{
  "n_layer": 11,
  "d_model": 128,
  "n_experts": 32,
  "experts_per_token": 2,
  "d_expert": 64,
  "d_shared_expert": 0,
  "activation": "reglu",
  "moe_layers": [2, 3, 4, 5, 6, 7, 8, 9, 10],
  "n_empty_slots": 4,
  "router_score": "softmax",
  "normalize_top_k": true,
  "routed_scale": 1.0,
  "balance_loss": 0.017,
  "balance_bias": false,
  "router_noise": 0.3,
  "init_std_router": 0.0153,
  "lr_router": 0.000531,
  "vocab_size": 7509,
  "norm": "rmsnorm",
  "norm_eps": 1e-05,
  "tie_embeddings": false,
  "optimizer": "muon_variant",
  "lr": 0.00476,
  "beta1": 0.93,
  "batch_tokens": 262144,
  "seq_len": 1024,
  "train_tokens": 847100000,
  "steps": 3232,
  "dataset": "wikipedia_en"
}
Below are experts of layer 3 (counted from 0) of a mixture-of-experts language model. Rows are named router (the router's row for the expert), gate (a neuron's input weights, with its number), up (a neuron's input weights, with its number) and show model dimensions 0-127. Each number is 128 + 32 x the weight over its row's rms, rounded and kept within 0 to 255. Numbers have three digits each.
After each expert's rows: a language model's description of what the expert responds to. This comes from a sample of Wikipedia text that the model never trained on.

# expert 12
router:060129155097125141101111145159096093082167056148157086136144137039113155145099103072107134115133089127142114112118091141119190109090090156140065171147099123120145152123124133122132139169170113087163107141113144128109123136118092109152124053106075094120196098133115133146142083174133108150055141040175112127131173109137140089126155122097197141166117120161165119113116155180147159056146
gate0:169104165102114134154130119127134088113169089092183102139173127191162157180131176089113068076112127095138162137086144110121116132148203124159125137157125139125136153159160139144096222150117133140096174129069113142187052109139197143110121179051125118088165155136174086130174156088134091168171144138105142161134126098139155118125124125131163146142099112100165097169128048100131125110108
up0:115173081140111117163174120083122115151076148122072162119182167140117116139127024143141117152128130147138104114178171065112163058139151139138146120111091139160147128142073140088209153134150153118135053096134137111086095115078120161141118129170127157138140138137088152110124102180115176131117166092100146067056156129196132158136181096118145133117088173190123102090118133165094141140131
gate1:208120135092118167138132106123145073112149090159158116122164145169154170137084129160112120122147168160179108159112149066124143127141145116196139116104078062123074129146152168135125149160104114093162046119125122104143058155033111173170164154176156126159110129120094170125097141175147149102123144078144114153139165077149122128127098168110095140157065102084119071102111134158098155091155
up1:121124143109140088109112078161060121156137123114118127056133157110103147141153125124118058118106134156108104117126128190131090151079141179174165121095099105129146147084122151133107162119129107125159130131134119099119141119105077176165149118154152105104185129183255096147150154126102126126112123137172161116135160123083131159180094114075207128116102116064080141171094112108105133095144
gate2:167118071066136141100148097117116105100095149160142064151103117127135097138108140136100127152094130125132120118165143125159095146209129098133170168112145097101162143074150183164081200108148148167111074051108146089114147101074151103092158079121122087108083140118079093100134118094120117140098106082084075194126094108170139136109158060093145174166132084091080169097125137142137108136164
up2:094061065082084161175184160142155117121125107187076107148125146156133092175106142150112143093124107157096170122165150140096122154124076112149128173070141132099138132169104149104131158128214152099143065107121095061127114172139132103142186080110108090140175150105150116151147119140092100041150142194150160086136117132117082150112158098153106094129143114169137166101143122128164105116198
Description: Auxiliary and linking verbs

# expert 27
router:133068148136209145167143137121108102107124192110190127159138165127192105092162115193178174122145089069130143110118163104173096139147086116120166127146184100094131109090095190092141193136127180084135124124126148172149086097145148125187137111129091144107150082150129129121161099136163174145101078072109148164139118132124083210157133100124119175101075116111158096085150139094118122126100
gate0:128098150129162117165114192058165114121138106088130158139119161106142108076099098157141079137089147115114142114147128109081137161117084150091189069129118128048170153155089122115125201081124074099174113114148102097150155060123125116127198127110105142085161072102173130126102141142102106068143122086130143128134125161110132073151060147153056101092136099114068101075124169144111137124154
up0:094130090178184120189135120128130147127065131142049137181109150154131118120117123177126122148130127055076098129110094099058099085181118134169123193134127176116134103104157084094143143038066148161139106080162113096094126151120154158153106106124084085144122117185089215125116142108141091126111151167130131137120152110117103096169114096109172134134087122178160146102094155112100174149122
gate1:122058169116233089140080123130141134123104165171161183122110169128110139092125083152120176091090208136104156121120136100150117110129103116125157163107165146130151140095138156184080144134151152095144127144143131192073097097148134120145149104097180125068143058080125132127083068128156119107071120101133141169119119156110164164181134154128086152113069131170137113086151113129116082190099
up1:109122121143107121109132111153149087168149155111076110135114152128163142107135090156203111122163191157081128041112158116104134121120140161151165101106116171137159121182109129135118124185074109159136069152152155058144199086117128126167138130154097087147059113151161134127117137092109084145125136064084135135073089131095158107169103127105221174097150095170154099130130170149066115138157
gate2:147101214129175165172138139118134119127111132166105128111148078103126079133108123063122167110180156129153113174104166067148093152145108097129152097141155181124124100111227188115086146113159116149136136055081126173162144043090158081160158111114078121125174120134140158096162108141145100053079141120121101162121181141150169160118132101106145129132112104113102149127067157134119128122082
up2:166098127035090100088081107096142113120050130132138147066115069051119132157119118124087104148089131145146102126142129113166177108122110153079082129159106111194037079113124087083135126102038150093091109094138118088124156150178139109089139109139141116141125122117104132148091112191129090109109166150141154174141149113128127119108200114130068090156174143157126122116149128117096119094123
Description: Place and surname endings

# expert 20
router:097099135128088137113054184136090115103126136180073146123072092146169150142180086126154068085091139104123101098110155158170138112179089121121138092147166164152115159116157087184149163130104126192129140079153123083093151142128146135169164143086142110096125150160089117207076148151105143132129111160170134151064097105122193164123172138112157161108149106146078083132118118135112101135040
gate0:088112118073127149109164148101123082085078157102103113158072152150077131125125157146168056100124105127187102092092162139154127132158117111163111125101192139143119150150129131111098163178124084105078133107104161103100142052109135127132157089128202133231092205123130161103115142174129168102156176142136107190105112062148148147099140132089110147138129152191149115113133105139169122148087
up0:101093135107144155112101230084141131117129144186092213106109159159119132134134162126144078118152143160186104106130115128102114067119159095135167151117147228181135123166062198149127157100130119139121102140118139162170126170113156194094128112143174097134085167108144112134101151184186151040166116150101135134126094127135078131118124164142151137111131115152142115168155145155120169102091
gate1:097137123092112174100080107132139066136093212193185156129150140103113118131159104175103188124137082147092078136124195138166136173192087106144144135172173148130110132152124123173114150093123128144135169068116124091141080104155149128125144135155129138132140095130130138184125113100127127173154143038145146137109119100045160104130144205137132165127129102166138103093118117089199155181107
up1:113141154093083138107165116162161155127108168133129127112115109151127147063122134133122125122181153154163145099154098095099127074101154167094121208159116160124141101190141116137139074121110129123107106078163163102084084085181125111135060178140100033131150131131123123123126137119091026113139137138121234137155131139103158192088126103104113117101050160085145125140113128118084125153122
gate2:143115149124112153130120114139088086171045125179142105173125150118214194152156070134154090087073159152090108152094143117165129111141144115104103151159137175123116166077140150135106135168136181215127152105152053131125086146089110132123216103122113180120097138106100144171129150167163168087152076143074145107088130134122151084111193158138153128137138137097105162107100105138159115122111
up2:151084118045106077139125096163106145108093114079074121124114121161173127152162122126129168123073108184160117136115179157173139064130119112114099157144118171122121159151129033093122102124086090175113118128091118099150141082111112139136160157084109088094110137197176200161099135163168151147130153128164151125142151175172130136109167131120140107153140210101172107071113105120105082105082
Description: Inner word fragments

# expert 19
router:093141098181100152078113051170162087172107178147138168128140091112107132178105114153194152087090092151060103140125130142082142152098080128083108110130123120118117176104127144135163076175097175127137166195089132181134140148151169173144132106123102179079103054188083132125101158107098121146102139083102147126178133149108090131108120094154170105155154157135101150142133102158101151072167
gate0:114064101156184152088118081119155055142122141136153171118080153071144143179080127134148151101157125091136148145092161111131130125116094110136107154127157136060074174166065139180143089082126146144124135156139054140088081185155172113129162099081130145146141155112117094115110145158084149083161157142167178115179114122055164154090113136118138116162113181131115176121118150185106152146073
up0:103170118124099081104134177119135127087187103174107151173115164104167108124135175171095067131117150162158139141233139137141172152145122099139138110113168134106122138087139183099132162110141152077124192097101173144165147088095074159124120113094143106173156172092125091168112116157127138149102101152052104096084155144174105133125096143127074109133169152120154097072128161072103095176181
gate1:113136083157165101146094043154142119146143141135107116095131154120091116162120068163149155131114088151147164127127134173136161123196166129072131126131183127093157139107136119144131072133112000110145140174128122114078105141108157138137100111096132174125111139059151128144078148168196125118140150117161168108133110100119121168162073153167099159146027132047131122137137162097127130123127
up1:133132084145194152156150139116149118163175116121170146101094132120108112171157152114135122187119133101119082090114174100119134133170122074081155097108099089104152070099139112148076088141068115121111140134105139164126185171180130106171083144151148072201112109102136077163193179162123135122159122119126139216157109155134112138140147114190141140174110126098055094201143118146122077128156
gate2:145159151076099107107107102165096106144076147181145160203176143132146142087140074188140109083115098065145139155128119151150139147118101103134169161080104122078060136178142149107147139083090141144131135175137106182100121077124165157151163131120192118074128095144089138156090193128137117061160109130122090146132136108046106170037124131132092128125115113120083166139127122116122116083153
up2:103134140155137095114092101107122070130099099120091110112154181173085134167125135128087171175120161132139109150122107095162144113206148086155150085175111182179126138141146143188122139159099085129164157068161155130122069136118163074129107093104129161076150114111113128115135138102115143112147136091113144149126126143112087171055127145155131162097189158253166134064144163166158122086115
Description: Digits in numbers

# expert 10
router:116090092078142172081103075129096045084216130108089146125150153112104150103108150109183107085129107114141181108051102135137138140138129092147112105095147098135043133125098114100143109135115103107143125149129207132169087104121091087125132094115092091135135103132099131138215141164128121141137165080069131130133090119128128093157161141210096130114117128108103160189096092084130112173120
gate0:079094104094192114084105152082086143115144177133164075156130132118158086121105111125145127124121134143141142113148193099162120114202127058138136105170155098137099104101098099174076144128139117128092091157090185133134090084113091116169146126141123103128149117162145106094174116143123128127131203067097131236161183098133161153137140163210157111143087079092105115143133100123126086147164
up0:104146090151149096105214108178127142128124155145082137116085190164087160119179165153123109100171131087150103136156110159121109078138126131112135131084133146129133167143107129087151109143101119115122175129097124146076162097105164178184193130191079203154155094143111138120110116071154104123108118127153155121125063123130113113162093053148158162123160059168144094147045126161108179118097
gate1:098090154111146131058133107114142099124217095150091102157162177155132136152198167123128106101144199109105130109098125131153147132101057122195114143090162135165113081125130123141157089113093111206083130135140145081135055144140129128141116166144115166091083122120107131153189090131183099139099142157107121095153119067103123142152176121201157125132182141166117105070125167175086125138137
up1:102107161155111135137080144152106117156089096191125139117123143118153127100124127159083066122103140095147112039180165156167106144103085149162083162174147114136167160166046142157096113136180149123151127124122098094093111089174185099131109118110109185166154121129152150144114122129138120167160179100153096149117153209133150181129131185122046083185102152136095159136114103083084166128109
gate2:083111168049112138143114112089147077145145124077172166137091158138110123099158137115105084182167094110179200148089193125100160118142142068135127112129181101135052143111158102133163174130126103128088078197103129148145169094065113160140087112123120095125097124137130144062161070101183103090135134133125118138166144109089107178145111095184088128108146144114112156136162066143095104129145
up2:112222112170139163105145145123141132130123117102119094128128159108123118093145123071161156155154125106123119109182130191137132109104141102049177183123127111126174103150104160174107090153084129114161108128099132067171157107080106087075162104083158101128124087143176160162110156116080181117111154135142170134148139089152095133087095128125133105160107140158113066159080069166234152155130
Description: Years and time adverbs

# expert 15
router:095142171160095106119084047149093077146149071200184174175174124165094141139106168136185143095129081110161095081175155101153175132125169145111134132101135137103077119076176133090164150113135141119167060202115133162121169153115122099124127086140133134157153095072140138128072162078142133179130156161153134116121170132128159119134096141092097124186089169158156109164125151120121143137087
gate0:120188100147155180178150116107112110131149106101150180195119137149140119151173138100163146131119150114125144102173108135168098098168100105138145108128129106102156147146084114121128082178097112129128133164100147126092146164073149111089181088038082089116134104086131152135041162121176134120156109108075167106071171124116123111170075192154087130182129186116207110106115118111120180101139
up0:098124085109114099147131175104126099152147193102124119120150100117141079090096156120097130145131064151114205177132120108168117139166146144123133138177089149134098137139103137146121176170094052084119154094131086118135099120233119211114099149130083178146147149171156197117082132104131137137197111172207122124109086112150128150121136139145137084081156116115071116146127125152102080105103
gate1:138148114153121059183080084151105084146102149140136125166161146191179122089127113120138164046143112133142164171118123126161161087185093151138179220095141109111124144086154134075081108145131107124119066143117155185157135094088149100119158132132166141101138125086164163151147144097169153125179083148126115136077138103117077111170101121143078060143170141120131127081155132140061164102146
up1:165124124141147075127081083103130084169121153182157124174173131209193104108093118135140134051145110094119172160100166095155127167158083138143152169090176102125116142106152097022141093119097139123116077149099178176117120080151130101122132091113172091162081104090171127182115114106097135140156121127092109139079145134104118083166098139116116103145171125121150116084111150088152117082182
up2:128128128255128128128128128128128128128128128128128128128128128128128128128128128128128128128128128128128128128128128128128128128128128128128128128128128128128128128128128128128128128128128128128128128128128128128128128128128128128128128128128128128128128128128128128128128128128128128128128128128000128128128128128128128128128128128128128128128128128128128128128128128128128128128128
Description: Indefinite articles and quantifiers

# expert 30
router:074161096132111106109130077152100135067126137126144140103136098117092117158063178106140140086118089198113077078152132086125142039139113184090136142163095126123100121089117131096144148145110139084123133099158117126103144135133082133144141082175101155100192164123145057103108099084155154137076051146151102121164163145191149061111174077126183169122121118188120133142139148169137123109143
gate0:143139117103108146097115112123209097114120184114129139130114103137149149128104149103175090145088113140122113184094230123155081164198134121202161149099060158096131145138163238173121197171137108109132122095070153108156102106114170143117120084101177087088142167106108098114132151134153147096109148133132130154121128151141154118127084076087143094136053119138157115128160099132107159139122
up0:111113137119133202077168128096155139154140150089175136125144188151063132190101217109154139152130085100102103124118166112072159077172150100191128167110141096120079159108096118112171072145136098137108117128083141092143107097132173205138149095129169133117131129180122125083109152108105097190113151136155152157145187190135087143088129127147067141126113106155115074149117089117138074129117
gate1:120117092106191191204120114165182131121113107135170168210100128162160109152124136130084130123146178137110128109114178059151112173197088168115162150070108091131156117109122141129109126136145136187080097100157182099163125143142216143171116095158153133102110070135108161065137081147149115117128159118120154127189137076129078169132087139122116152105152148132178120087096113109111134152125
up1:131138115112149102150145191092087133070142184115080125058127115070139154140093021117171126130109121140176142144120065157085071094081181115144125109109143132146122203193140083140080097100095133128124125101106150128115138098103095103149101151123149104131140167098180087147140202098126160162166164147132084122136147131118140124116113155078125088082081093133113088122163077147131090095162
gate2:151104082075158118137139046174158064114135148171126085133129104172145137115165195118136108108152124072101178167123115092158116158197155137095101132105172119144138141120067121138145151093171109130120089114139145085056121124119095118138155139125186145124112168068162144071133142137151119099157154130093197094167063085126175134178141122096138123096101135126146113164067096124081141199126
up2:081099079175174111108159138116110146155087173155153067140134129151098132115127141193144150115196146077124148133120110126105090124136160131162107107153160120105129177134138130118206145150106113119165034076089142159073170113160072136147137136148066121121114129132147165160140118146128091085210109109096144118167114138106187125092162137120107155041144109078113137174108164133086156108071
Description: Month names and Latinate stems

# expert 23
router:122149072139120138106079146103136160167109176185142159149177122140172133130144082139150123135118188150157130145137096168122068141134161135130143137163118190115062163170119184192062092143172127084119066124134180062157081151117081093163106120153080124164151182049091111131111107155132133161160147149109152133114140117080098114114088108131096171103102157186152165133172140108150151157103
gate0:143143080116159127059159132125122095199057148155156157101136091146180151121111079089176140164179130135109154114184159099127112117153149102162121139173115204095061113115110093150094151111113090063110100126093120084128133126118131148160160107162082186168123138092162151080142139125168065116166137129157158075128137104096176149182078092137130153180136133151174086146108121126120184100154
up0:094154160145115122094186042191102117118113123084094140152149136111167133155187017126122119102090077094153126126092128131092130176136129123141071209174110126074142131126123069172136175136153153124132118108118157079117133120121129170120128128138099105104093124125174149108150156104144136138134125129175136110139160198081158061177132121167108134143092103161113079121179186150150146132068
gate1:136143070145187169126150113106190112132089116173085115222175164188145078094133152159158130135135127095146137096134158156137152089129140105108130201127112164110118133212159164124081127092089094098072165119119129102148144089068101110172160085154146111138104183042125159145145134125137089117102168174143110164125099114075091116125141131091098174142129142153144113102106108106183170113124
up1:065144077075175142091134117133061146143153093178129076182166159115150086115104128110115093191119121178125133097079123076061133100169190105162097170160134179146119115155125133145135148131172146092139178115114117135161076110051164126187156165120058148100136133090098107123155120104141109164142147138169157139125142153117133135169073127124157132226111158150135109129129112163113121128174
gate2:088109113086132138151100135130180117176104125174151147122111118148162093075158083143161170078173173129139125162154140128117115098139151089142145139093118167157171128192138164192065197109118173128138141171082128112115102088127131127113097189170154128018147102066104104180145106124165149132102200151127101143129075118101165142121124061093088167150169120151170127148134128137149130152102
up2:181154189139120146118104113053135143174099107110088059162134125094132096102174166093163163144134156113154130115102170117116167135089155143125070071138167140112102164110077112071127113112140161091133133138128165099122142080126115170105142145109089226120111163082096104115122162101177166207102118092097173127184170067152104132101113141122144147161134138132065120110141153144088071103157
Description: Word-initial capital fragments

# expert 14
router:138085172076093145120091190137213129106154082187103107142118193168117119088119125134182186175147178173102193121137125125119157063131157118104170114071119148083179140105131121143122112137125111142088085129161107105128128126078137130087183142104181155122085082108110147176166187162123153099160088161152115115145149144092109142110133120132150203211146154095124124127113107097142123148116
gate0:116105171107108078088118126137122130110162104144144135111150153090117101149130040064155143159214114152128124093149155086150136132096077082049172095121124102121149095131188124118101130128100114187151091164141119191071130107148161166112147133120154118107127128132111106202139103129131171132126114145118160162102112101078129148179198178156164045118124107168108110102068135109089148166172
up0:133142114074104096050124071079104124186154146114172130115145103088144108156072123083128133141183122176156145152087160124112180176129144096107120114129135191125156119186142140128134081169142132118173122156100136151130143149148138128146091167091091160145186126174110095165150193173156140151151112171100117097162136122172126061192233110161157102175159155126148086152096128097127143137135
gate1:110108192165168165156118092117136091156130144148094160128104124167080132122089131112144112140099155189062192098166124072149099118157116099174127091169133191144142153092140169105130192114202122155075161135140113176125115127072156130125164147132134135171126154091077144124101122106122085077123151166147156120165114141153097155127101142118146104071114120111159121123177114165120129172254
up1:091144115137121123165111095098132097169146167134133201115127142181067141082074129124152129140157168186050153094140103094149075151156138151107108083120133169124116149119129139097170112160151142146122126055142094158138104135047151110143167108111079152126127102099061149112086147107165066155123103186123162123103122093139127053086125102122135159101153190132172067099126063167143109130159
gate2:156106106090135207153113104162133104073093134108119168143130133155093113096108158140143132151135163131128214115153130165131074082115164111150183134155102105107174147129111169166094130141131104204123067122102208112123128132141188097115122137140184122174080156103110098152094177144126121129138144159126135159099208080103121165128148123102183127151104154113132128160160172078209170181106
up2:116102180149105088130000057139181133146130091126168122133142137108130150103129152120153181118135152126128139169081155081121138113145139125089091058078141141182152144136111158128082165105105120200137119138122110155121117137151126114104160134153101150083109089131126177130114169067158095125124113110150125146173095080093086155146156097088183184138132098138139069135110047157170110182124
Description: Line breaks after headings

# expert 29
router:102085085143123168132145137073141083165099163148142083079093192119103127210110161093116126116156181081203137126155203097087155144154103086132169168134167121158125104141186161140115178155123109136160157171142088108113075069113148129104130146154113089116128090153093184103180145086160069134129113150083154159152123139123124134175092109117114077102131088155163141107111138170115115072108
gate0:105106145149174163104163111157214087173110124122158143100105114178134071102132095137111070077160162091185127136151202106126134170148140130118179086149138148205155125133200151151168143138149139122136152191113101100124124089145146129137126120069161160113069104162117160123166155129116121108185127103087124168169165127161122156123119117131156078073153169167167165145150125191101125082085
up0:121134173112117154109146093096112104118124142165129089117149126116111098102139078158090148118120084061175097207170133117140117112116109118111111161156165143104090111123098117149133140079197100155104109131126171099098131122173094111093110132161146128196107137135141123038110135104121146184076147193117128067075199171109111086128138152138117065116089198156082154097086180173111148086111
gate1:161125129060121124115155179119109108150117182163173090062100112148132142208162147138156122113149120134190146190136117101108124148173189145145123111087120110138120158155112203106102143157159107171156074083137087140095124092087152113137139147214099125119066100134156172212132109116132054103144092113134121082100106117056123164135138107124137077134127150155172131098128152142171157106127
up1:109103067172119098087081142118078113102107103105098094171110126070137090143089138129139146139126157146130091097194158081101119153083140151227128160109105114112137141136114137115071125134149152082132167165154098116143189158187204144131143119114141186086133089137154091131106136126135114230125186142123111134123045103128179126153063094132133113141167150129133117090146089146151127113087
gate2:160145099095071160104079140107155171141089090155165137100097126128163048154092123112175107080176157099130075179132111085251118155190101170138147156146115109107123140140159095116071157091112154163152151142182136122136130158108159116113149129085177112101132111153085138122132147102160143154124147063093138140091207139130171099119088103117134045125122111111115108116129124119109146140175
up2:130066143120184062128131101133131154119123095122140087095161091147122150157179102115133123171155109128102141131181115089089122158139116106144121066090181093109113142096169134140148067191162162109173133046099182076199093088131111113155095080149117130134139113146106100151123161190111067126128148177145123106101084099166155117065136147109119126167149083130152116111123132171146131196059
Description: Endings of proper names

# expert 24
router:135134113126129125111146057153128123072122141080103131112091165083080089167125136181144119068144110159145124113164137138140073070107141155133091141121149157158130081118159134113117113146152181117116127227129140161105156171148136114204122066139080127098143184114157148141150094036154149161089159098167114165154187124158084106088127125144196122162147113138120134129182174121197127147138
gate0:112087113103120084081089111196137082162087142112125125164174132156116063129197098122154104152114038136187093181155166201138074154081147120174099105153139152124094113128164166137075142114101174118112122130141156125117110108102184144137176125126100191104143164155108108161138154198147111141135159092107179172126119116069136179135074121121141117121085139106161117113104080159133135171122
up0:124142119114156189180107194128192139174101084107118146114132117084070132152134138113134132162136152114079106127148157154134142077156094180198139159189180179122154119156122123149181120147192117059112112160097156132094159155143130091172134126133121140121139097076123098137200070160102109097115171197122133066145136116159082116107106096077125144085102140123149152101069095114132177153106
gate1:141142100099173169149185066131134108099086119114104066157182158111142111209132119139126105112152135175104174142162222106135098150147085172153086122097121138146150106106185173123185105140100160160107109154119183117128138077177123121098155135062098097167121135095103188132148129111123090116144135093125158142128154135126161139101181164201144136178165133095103066109157087129137187123134
up1:100086124177080134131118177112111098184121155163116169116127101215139111091146164131113176149068149121141120125062089167098138106120133099032115162167141129145126134164086093125088112110157081104157146123166092127166115171093113078137189109146207139057109140180137088108123194137170158135147111114144100144115124158145154128083136099119104087149131149141157185102140181112096107166118
gate2:173119114108188143099110063158182155130137223107115162250093105154089130141117100139146165122109114126115144130146140117149137134151100106179143184150126197147136134141160171145156113153097101135069069124173125134081107136144135134078156140106105125101062121134145176122127082163134038047122157126158165164148125134134130127155120161115158171153151127138132103129172098130115106088105
up2:158150096138143146104093084091162150106118164117092159139126160158095098120179140124117125148119083174121098138197164094127140137145108163150117255168164148181129159122141103163118087085132139138099103165196107099110110167141122105096129133086135147164101068152118119114126128133135085135140105064110110140122119116146111149162066143139201144166184129101148066126204085109183129165146
Description: Personal pronouns

# expert 17
router:155198136085064136133096044157082052084110151088170156112127195159134171095119134067086132110087199154132092133125103104102127100169136173081100151146103139146128116074086112109103119158095078112081159161157141147104167124138156140173151116124144180163126132089202134127118160114139163126149104093174119122121125132131150151154127116144134208155125092145154155085125141146117137069087
gate0:146142094048091151163116112196167096081090121114098139093085148117139143147100106138162124108138094117162124167084133098137192108131086122044143161098135141116130156105165120176081156134180096141160086100169147135056154104100179128137133136178142056140112165131148171116186119118123139146204159113098129143130141091121096163136120072082118128171088135104159170091078140185142163103129
up0:139139179158132112134162133118120146202130109147170079149174123170140092117140149147118101123122170110134156075139135145071100138103214125186132142156121099123070143149118113120178091152051149097077129150103074103165091121121083132108102104064131183111131061119117064146092146122145082072087142127180118121096127133130185079162136141145141122132135136093051087178160078126129133161103
gate1:145166172100179109145122066108067136110110163105156121122125146130087138130162101185122117138114132120130121129138168110135141124108104126138131097144192098156082122091101091137121128111118061114078135135143148155096160157092215202065134139154158143163097123115168114129099147129113066131168099099123139155145143024127141189150079134163032154162103171081093097156086105162130129102124
up1:181178150128139111110122134087089124152133186148131085137165116122107121088167133135131179162128154125126083126138153110160155138145112067178190131172126173113075124144135090141155146115076089090087102123153128159094159119111140197036113137154164152152118151143124102163128153153120066116168089114169134119178131103067155147130091122231120180146055183130123091114140093155123131082117
gate2:135109143064113188148122103157138005149123152126176133115124170127120141115153146090112125154100123137097165109093133105163130099162099107163089142134140112135121128085121151185090128151136095113111123152162104075134105165133224117117092156079119146134111137128139111099159160101120195048117152087135108144122090143104141234147134164139184137189094122098129139059135141161088137148158
up2:103150141107116155134116169128120120146141139123150185113144085108130068125147116115135089112091132088139152138182123110117092090158141127155137114124158149111093125154126135112126144138173126154041087140255090090115112147144081108119173100051123131109142169102113127073061093173165135139145162096183081067148167125116063123150090148191079106151133146116141144147102178116071156085107
Description: Numbers in tables

# expert 11
router:177123131073185097141181139116147152089113078191104127111111089175217126080107112121088120174117133164188116097106135122117162100126101121107113167174115087091092151192175112151151146146091146170160154094086059174120131173162111110139153117101066178147098117122100132125126101086110161153129158047124120128115118142133134117172153197098086123123075117078093151095096114152125132131145
up0:128128128128128128128128128231128128128128128128000128128128128128128128128128128128128128128128128128128128128128128128128128128128128128128128128128128128128128128128128128128128128128128128128128128128128012128128128128128128128128128128128128128128128128128128128128128128128128128128128128128128128128128128128128128128128128128128128128128128128128128128128128128128128128128128
gate1:097092127155127124064124066144114151084106141129199122130089113131144082159122101101110160131167129144172113102143130091153131105129080102111111140106136107099172097104071133127087084144119124120140131151104133167163134124121139099125200190116127150098097127164134114174167111098164137112057071122062170192157113097098127182080063106142137162153167099085159185057060104158132134084148
up1:103122141165064094071132110127136122146110083099161165154074105130143085125163051093106106141165111108144116077167115118160144116135119067103146102142178132118167111156138122148035110123097140174185164157115142126115157124108135197122203157110143210085132134134080076135106123124096135122094125088087177134165136082093094149113087160083110154117167117081114134069085134083136122112106
gate2:128181097125151123080126132152133166130147175196156148079213120097101149133105083124140138127124118126207165116116176151165183150072111121177094124162194118095126120164132109176143110150085140119123055129082184133101088142114160091133114077109116130119118140093132147095134191175149131137153145081073121143115138152079137155211153158101092214151142082115122119132138134119151171122133
up2:111128108115113106121103134119140119102132171214143180145123160130069093099124149159148103126112133064098109145070155123154189048139123116056123109166202105114080099123100139164155108126124103182140122110139149159167139170130132129140077079147078175114160117083060128071146146128138119094185167118044078123106120159157106169166136142126145159124122150096124160155155135120144130137209
Description: Table column separators

# expert 8
router:116159128094108111088144037121143140079106116129113071120113056137102129121114093118115169143153066143170093088140108135095094085166135141162175093163096132156136125155130136129135144143100095077068085132130166158127156159101093131056167091124114108113049165084155186123157108145137133120087172129170133087121145105143098106116155092127146155183040084118108157073177164121139152170152
gate0:160180100115184098105110100112162105126130129090076139142131130127130172113134132106103116086129117124105127162144114084129191180253159105147149104171176168138075097166121132127082128090101115103125136131089167103131132092136151157131138071135138116167131114115105121139109171171175084109098161109152188105155190076139157154191054110135047147121141142113076141082111098103122173126131
up0:114130115069124135195084087115099137179069095186123107076140108154083139120189099152135169119132105181176137147122117158090147125133105147134072159125145141079131110079183136119181102113120132113152074079092125108153144102130086084085088123079124206219120135170135125123140074091071130124114134116084121074110096108070122109096151142115159085162111080151119108115122111134129111105076
gate1:144074082093185124151101088148108186147136158103109154166105077161166103154173138135132105127111124096146152124150189095170072135150131096155119087077155136164091122130123166154148054123159211077066104154101174150107141185084111152115173135105082140100095111123173155145096148143133158110154139143165139110154156131176127145153153182150218129161127138118130110056167136155092100137116
up1:141088115150111093113078128126126128132129185089130174166128026199155145137179103109131100144139141110094133187131157108147119109106144144122110122146145122122132170089100161088139084096122122088063116144125138170119106080061074214088164135075098116093079151163205125142138130142103149177183144154131103101154126104168170137103113152159179136174150128125090105104202107122111101135147
gate2:146153103104183125138135039129110153112077106103161116149053091136129100170099096203141130159123098079119161129144143135073080125205110087177118130108136106113119144065129174133144122133046126129062059162149217114129154126168138159123207131102112116129066130104172101153136119151126128143125114099137151103085132125095091134147149120156139097125067101132090167109103134134116153148147
up2:169113182120127146130175182091125124154150101083091127156123197085154167091133148156120164147122101151132155186087151136199144168089125179090089138116143150093093086109114132089129170144209099073213158091149098122167183187061111125139142145147127176135174165110134178103145136136164152120094148133156143117147048130130150132161146136084133149146138118122130066134111133136170113101103
Description: Past-participle action verbs